Weights of a small mixture-of-experts language model, trained from scratch on English Wikipedia: a softmax router.
Below are experts of layer 7 (counted from 0) of a mixture-of-experts language model. Rows are named router (the router's row for the expert), gate (a neuron's input weights, with its number), up (a neuron's input weights, with its number), down (a neuron's output weights, with its number) and show model dimensions 0-159. Each number is 500 + 40 x the weight over its row's rms, rounded and kept within 0 to 999. Numbers have three digits each.
Before each expert's rows: "mostly gets" lists some tokens that are sent to it at least half of the time. This comes from a sample of Wikipedia text that the model never trained on.

# expert 30
mostly gets: " the", " The", " his", " an", "The", " a"
router:520536505542490470539520561499570424536517476500501517519502550449575479493508538561521503509461462497537559542471432502450458432448494517516527479505521482430490447427487506498426447539496524524498483439511437515501436534532482610520541432531481483549505524436451534463582459593551499528518539504417525492474517530546554502519454518437475486472482474444579529487489533520498526473550521538449444506422505535467513531556549517489489457495535514508527544410483550482500518507604471
gate0:505512509533509479474497456513516428568563392495454606552500519490533433527479471541489522447515493459617454531525523483461539513435458485542473605506454479486507521465506461569474483486456521500495533539477460543505533491541534476526540462487464437443463523451500515525494522473534548543501549455505523400452526466629539449505459468509513535537506461482523450475531481496453535553508523556532547511518563483462486485431552558446525484533499566523493445454487521480454517532519468
up0:544474505481480481443444503491405558469641530496502537479570519522495591461500522448512466468562491512525460442525500505549498529495540455489421475492532558495485507453529464565413561529491516426525481510500475521486486505575543463532502494516502468569494540529485518521581533527497521515546501520535479546470536505482492398452486521546520485517499423493535530522506519562474449471534560496502501397499575485587516556497604556484481493517470487470513519474469487493516514586519510
down0:518494487458542609480529458454391588397476536528513504493567523476592486442523522512514534470443508449471422485471473461532483491476560485507515470471433563505465464424502423421471546493510492480530532495473513526489448396459505510508526464504472505450484538477524613479523462501595505461518525511481509484476566527542500520551457548502500496527518456424507518446468503465482485488473508563405435497510532507537478536470520515460463491519522482535500527482496505481523506568562519

# expert 23
mostly gets: "n", " Nor", "ž", "ull", "van", "d"
router:503459497478476442518430474483534484508505470482455541524420472617483474446521542482503499516593525469464557501538607501448464469512520462500539554515473532528530539508490489572497509518509408573505518560488476558451449524464581484559518393530501485480552469554485538517436544501438453421545511506540497526548546505610512473520511517468426499441497554530515502481490423507497449538479488487455529471506506512507528484547491549454447480467458503519449490540571491507492518480559491
gate0:518576483523530504511570427506471539508454550461456522489507476452435543566506561537473500419485581514504455475464518529456434500521538471460499487570455520507496482462559526494501503502448502459474475416514522521500470410506517551533516462499522484517530459529488493467485472551556504537571542478556485501532489515474453399474456575469538453549433473451490507540563487505615504495526517512486575622497419558452496547508469497495442541500509464484518512486448555522532448485525500
up0:463455528481490502535524517515497421467530508502530487484483526515448429480508498522451501454592513511506500437523544438509553488519531480489535575471484476528539436429515588510557520489527500560532514444502565512537571523502513602516558505515508499528551504526437477504439508450507508439530485510529502521549470441473387498559535529460521520401516482466439584496479452493456558531476445460495529397492514487445464501499538562586447492523511554438507507486559560516509520535515518
down0:546517500510516488572505499495572487464491473503505521421452543472532442525492504536436480534470585519503573561410501534501494488480460443530569528472452530449603536420496503505489453517500523514467472504506542560524534527535517485420607494553513441507467474421535496406518513488527503526461468514516486553518464483540481481545477541545436541492453452446538461530470512546487510495497552505468528557474548529509509531501486575454490559610428537528481430465534510465502510547539491

# expert 5
mostly gets: "es", "ers", "as", "ies", "les", "s"
router:471556504533472505514473504504486579595542499504508529488549487499434528466485548494513603556421489462349474515476424576494510514528466495578506505447448485517469463515483527525512451489511387493487482513503526444575569465524449528485513554512527490524495542557485466444496462487532506459458519490525509537519527414516468536486512508539468538536517526578461493518490429500506558563459490530508524492500484525496539464416468590495458514527487494554563560532465565535516531518511498
gate0:494523537525452530472493471454450435508500563523486473495475500398508436500443549568508505497507511566486495513476501466590471457557420489529508435519483382570503470499509494459473494484496497433369534574511491472524488577428529532497451495467522463420500507504513527487469561463550529583517574486538492487443510497461495556524486431503522572516478538485532432499489494468507510511554498522497508434502486490506476501457454533518556494576511480528474505464472531613490481534465529
up0:453503467523538504465439498457505500487468520519540494498426481506498500598429538574499524507505519513495479537485528403466494422560532470505536517550509432466561478468489448456510497479470498526483554473538509526529499571443491489485521469515529487438402522533506504466441509532560510505479479483516476477476503499576462562474509507409527556490546422554461472440391432475510563479451543549488518545459572531458434477469540489468512590475466498487450526500534503524431566531476551
down0:473468436490517447527475549482542542529461429505518559508472441532462520570484499555476477447540475535476547507470461465477487464572497512474523498457472542493464395522430517472532451516583536476491510498441546491480479398572521425517479507523454507547560510540463509472504502497457445483539532469524461503466506507559451484448474506500563485533486512422460526458525532589499484445496457539576515439476441460548471531441454487489376529494496475512521465522437565514537502547452484

# expert 24
mostly gets: " K", " J", " Vi", " Z", " Th", " Ta"
router:534477483485535480449465516584510516529502547471456475433451495490497447559505531520485497543500537502541522558601507478423556466533543480450515413493473529478468529487497490540461564573490505477441494472401498410493403497474546512557501526526523507540418467480535573527460529514516434475491455496561503512525531503473508512475540496492461509469549525506467511528498539442532455503549491464458517542553423485470524544490513484589452537491450591570509575460531476530498460488445569
gate0:547459498448476506508584490515579540517528450446467552487538428567586466447520595441498517550467441429475503545460449471512480430479441505501470484562472578472410493496590501519563478443499458511393508537529477411547526477528508429538453585537521481529433543435442448507494570492547519518548508477503461473487477511474500540499503462532514529512503492470510522513517526440569467498454492485455463474540495508496492497482497513497491517517469532482463555510550485575478487517502484
up0:517509513504463523487454393466498516510494499496427534447461473562557499488534533491521500551551447481474530510536501523471497491514460503501541507440388406510500423484522512461460510487511496480520459461463566534532551459470507457485443424499472521522505504498471531479449515474515521527401479482517483574588503431485495584490480465423498566537564400541580465425557505451494583472452555496496493514513472454541522499475456525515481515506528434473441538488493544479567525524509546
down0:454503478484537585611521502474436477565586436496468419468545519494492493545521506507434438507512503518500545535510513499466547472434447559476535484498506472550492536512486447566499536571487505537487530495528504456456511521563524555529510531570533460515490502557534492580446521495508503573504556460471459561433476507473482524503575501458558510458460553481536520471481485495473545473501517545487514536515416493528472555487524467489477479481453470555544572440523540568443513599576471

# expert 29
mostly gets: " do", " c", " p", " sp", " imp", "cur"
router:526484497565486544580538485541521532507503459519487546478569499505537525497481495535520511470443431515520512484515474502542504549444539604498547479503500443483518531543496623484501536483506490464506529497559565528457525489516434540405462526502443526535505496425484531535485477466429516598430491452458473442541472495531528410497460513519472488505516488493501411548485559501553593484491499569488545483490485465493457523462496430537501401473502490456502525538537506498562529398484521
gate0:525473521512570541459469503410535538504515409489498517488587604526455498554447522520535446450568473491468503506492484478453430461577567555444502589479449447498540504554543492546465466508475569553546518481474513547502456478601528432525518509459450459558477460487508493530459463565513489471551492482497484532454533505532469456453476546536537491497449441565495535571464469502543540494509517520541488484484483488504431495491530442494503435488538495458497502520443534472446438561461502
up0:523540471535573550516514512424529541524454489538476482494413547492554548486478522533487468484536478535492535488524508497475554526460470434532459534491506455492518600541524498478536527535506539513491465469600489526479536360574534552489468437478492484496438548550543504543463552614484537514526481430469510500486539496549465487477478473504521547510537537558548486544509557542538540531474528454431470440518467541522548497522475486399505498479518514525493514519536555530480505474452608
down0:489524509464501499460450459463473504515578486534483453543545490542455480571519457531457476532449486542541492481439561503457469497407486490482513548410522535400441531464500565521490485527424504479553494549542518416507496480558457504541579495517507465466489450514433416465498518518545454480537503514510464497514487411553438450498514503436514460411513486467543491567438533526538439444434550562469571471453510464471486478582515540474506475504519502515523453475515501450537513507516525

# expert 20
mostly gets: " States", " version", " Music", "shire", " production", " development"
router:473557487570506501452537509465500523529442523442577524480509514475449513518447459462462494440527473457512487470470442501522419495473546500434481410434557463537487437461550502463497484460455506474564541422564464508498552481440456554535498533536520513508562493447451458534478501457489476490518531478461487478482612519512492405451488483516464502517512462430492479566577546591566526466523477501492514529498479527479525549528478481527498534481608558472509512511475581435482499553515483
gate0:520475507570471543555504463537516444591564556491538457550529562481518503461514448457519440499554482541515460435491492485518548496503501542512501480518449501484471504428484482491454413431398492499520454488579461545513502463460505556546564447480485503506523484458513417491483510535560501418489542488541463488499505516553564487450497505399574502464457450460461502435546524439567466444498509498509549455536557586475484491495446476547489481463505528517430464509524518506438479550529496
up0:516545513514557546518525478455525493489485489467543480450465541513506516436438558551470452463459414561505523510524486487492496499483484535502432390507482481572541504469491527562443514427553483509458559501536506514577555463492528563513507463553518575429512536566502499476512483539484479562536503422430527468487480559401510575570491525487451461508562469495507501498539501470507534468446530479506489587462486463491526481513484505535557527543475426536529469469574503505580499555547562
down0:495486461573502548470488543520507519484538478453487521499499571477544535574426473514463555506533447508469552476542587475516522502575481515628588448471490459530514479475467565482485517464452503533541521482478480552474508539473519493512495461501481540519473487564528479425457551465482459529480484519422563551533495546480558438501493509562524550521439475546502470468541476411549481469515529509512488452536533500492547453543503534465509586447544508466407522432490461502434506430563510

# expert 1
mostly gets: " such", " found", " released", " well", "east", " north"
router:509615517451464482472505460505464437475477481482514497565500518470468472543508423471469509510453464534491509437438450486452495466539548406481476508499488540532474472472540498479447447464524475506506518548519508454461539539421498504488513478448499488510439481532547473459443461514542495544424498457498486413424558493420571565556454553495536458554454489542522437544467509480465450435475478517522480499430490505477543499505485483343479460502458496448507472493468460516455523486442499
gate0:475432540546470515468530480460612568452500494481463486519546454547510465491593435533472503527523481473616440564544530519516441525542580453561468532545449615551513514554511426531491465474531461528470460488563508493502396492497552466480498474497490482509466562565519507506496578576476524409507549478493481539541496518517490541465479508506508523565501530508534509502515541504514464509555498524472463483506520519454514473472449459457515562509557539545560530476472547479478475453504506
up0:459561521507523449577497429496467450487518508435489516521475474397505464545486482533460466498526474495547445473501431525495551552513471475473516480492487561547521471458570506501560473489495485450549507493550493499522467527534555571460407552547473513460483426439531438486486609469591538472512445448486481478431454519491506639525500441486523478504498466466506562474444558577544514484480468501478504511458465553515538486483531452492512526434475492521506504505491523547445481513430518
down0:514525479446465509524560474546512484499522517508446505525496513554523527490353515517439542520536471560446481442535523521482496495515436487528407513417490538447546586517457442457517562551534430511518496503470478453490504466511511547443423522490482537475591584548510485511502496491490535474472527494541495505546512496516535510506500494550468468467547540558549459470531514451507465406441478521529522505467466492433461535476470458450532549463489551457486607515487487420514532512579476

# expert 19
mostly gets: "pt", " met", " known", "ct", "at", " critic"
router:530476554539538420529558550443541524517435464449463445522508526443505511515480492493505503479573541521470481563536508557574414563508519463498423445481504550473531506511466568526525462471507451503464536488507513520529597511510535511458490461495475496510562549541532502466540536461455568455482530477453442543518545525433499613464514438491559511543485474458502585475475514559516436471552460474446471477557541518553528498470502435545494483452427537544473505522545554538488507493478454
gate0:461442539521500516427511548523554554528457520512522498460577591546519406485414419506526472500474540524529462523458527538515444563483519476520380476456497507552547534433553517522623486482491535520509545429493536455534498484456484508503514524588508507518525475490442467457575486469480481557549545455484559488477521541492464525469501457529526481513456479433450486500493504459469545491529495525537480475528536465521508437455511543600538438448508452511537525491482453494544507554499509
up0:546577486526527542537502585472502532549538581508500429488513477507493479418478541535508485484520459522532551550511537529494453453516475560488480399512553486456520533523515578497489517493405503519432530448462554605553481462522541529462471407514502396455559443497502520487508534566467501546448465510471478462546446514475542491508485478463517404507516448519540451552495492508477519542513436486499537515519490481437478536462497527509506407486463537491498509479530557472439453487448536
down0:455519564519424482495480546506412470513448489427464470497490465508510519519510458521519537474505499500529481518605600486466516446500579530513476519526474547498511493561477551522528462502497486435490463492477499530510430525511517517486512567513435492549473498389552532438516523491535492530483563468517520490480452475504551483511536507514514497488426506522520532541474498500420478552523509579405534467508480518482547620446485479468526574452401457540474425528559573486485455540506532

# expert 11
mostly gets: " United", " Robert", "bor", "mmer", " member", "ber"
router:493500577588549534497467528515486480431488465480518455513547460527518578502523532422502532540506432445467548413483545487581486547529545533485492541485545521493574544546429496495537529467506498545576537551491439493533531508494484476534520538512486508511502508511497416464507517491492482525521515594494514510523525420531519580466488447490549492495438481459530540439408579486474451478498486527490446446534559523481468491579534581501482409507525419473504519500479446492508499454566486
gate0:467477485482459497517426457464418588538516519505514530496461488539492545492433488467490530504478499393544486521544523482492544449510579577525510468478472527546525500475484569426492465474497474604470511526521473497514529530501509547620502500522506518454561485472446444462513498480455485587510514521526418519441480469504600562472477417506523558492465473556511473542479441491492517502463523572449551508554498494455503405496539497543448500489527465458484549452520506505438523473447515
up0:526555531543456500520511529464548438516452515502540553599496459494491507502456420501493535472546537503497510472530470499498470486515515562495532450479489471517486526536465525574491467521527482545547530472512496502444542502583471525453459486520421475521541590491498505557465479487434480534482499470463476421462484473541516472646505496491580445438527522524477459501510506491509605484505479519486580351529521534524514497526496510425503473415480466407509459543498478466475513499493511
down0:476516536546527549465420507548547514508517530476492488498470546497549523422506484453568468480462497521549531539518574481475504496476556508477460486504408533487473470441541496502545512447540441551442492422564526568549534501500532478550528445490479512456434468492509549542489552452448456502413461499551563435553493508430602487510486525396549432533522515591491457520507485493470491444562523520526456506503460502463510502483487429544481449462474475477454454482501524467489540480520576

# expert 0
mostly gets: " St", " Ku", " Ga", " G", " Sh", " st"
router:499447469480502490494515554493486543556494537526429496497419479505447565503475503499421453453462493558521458579505489492502432449477503515477558478477516480461452506552480546557447484503471445486492484507535488482471472541546503513499475448435453473460533489394518539572493534521549528560566431487472367497506451507458534436529520516515487552467568464606482486505523525527496525543452493492480619527506429507516534546465508525479473549470480454452453505504547508517488487471430557
gate0:425481457510483448547544498505485467473549493419462490493557568459541558441484518549475516490441508471499493495505512435466483486507445425479500438503502473483526515525558541475465535520552475497446456426554409512459455424475559472487426424557446499523499453535494474523505479527507451535553486472481448525435508488462499439437428447533497490475512484449553505477524467526465570455473488505494546477555482499593538537435531516357514495546550448543501515474518490507478497533479504
up0:517504506499524534427611441486501491573455488521557496489488424471557495512538496532484531520498447473419493519512565557465499514541474454508536533540556556491483500493514499543405445492569456541549458526503444487514480528500534467543534578451564466518509535580538497581492551398553497548462482562493489497535450452449502475513432520522474516447470431536545529517533519497486481544555475452470468575551509451557567505477544508540454541464465512507451498507523427507467468492517496
down0:522501523493543469472475514500474473534472476491472534542477506410493507514544520472484451530474494465489518485481394487522517467672448497541526471469576537443533437541542477488494475458503534518531510582447521472486537476530445499499509486516439389457457521532471496513510506515498526459599495497437484472615539491586486451451479466493520512471475612503537555531489557486477499475536466553459489509466465575482462537498508578531466533471511502516462538509515492490527504501564451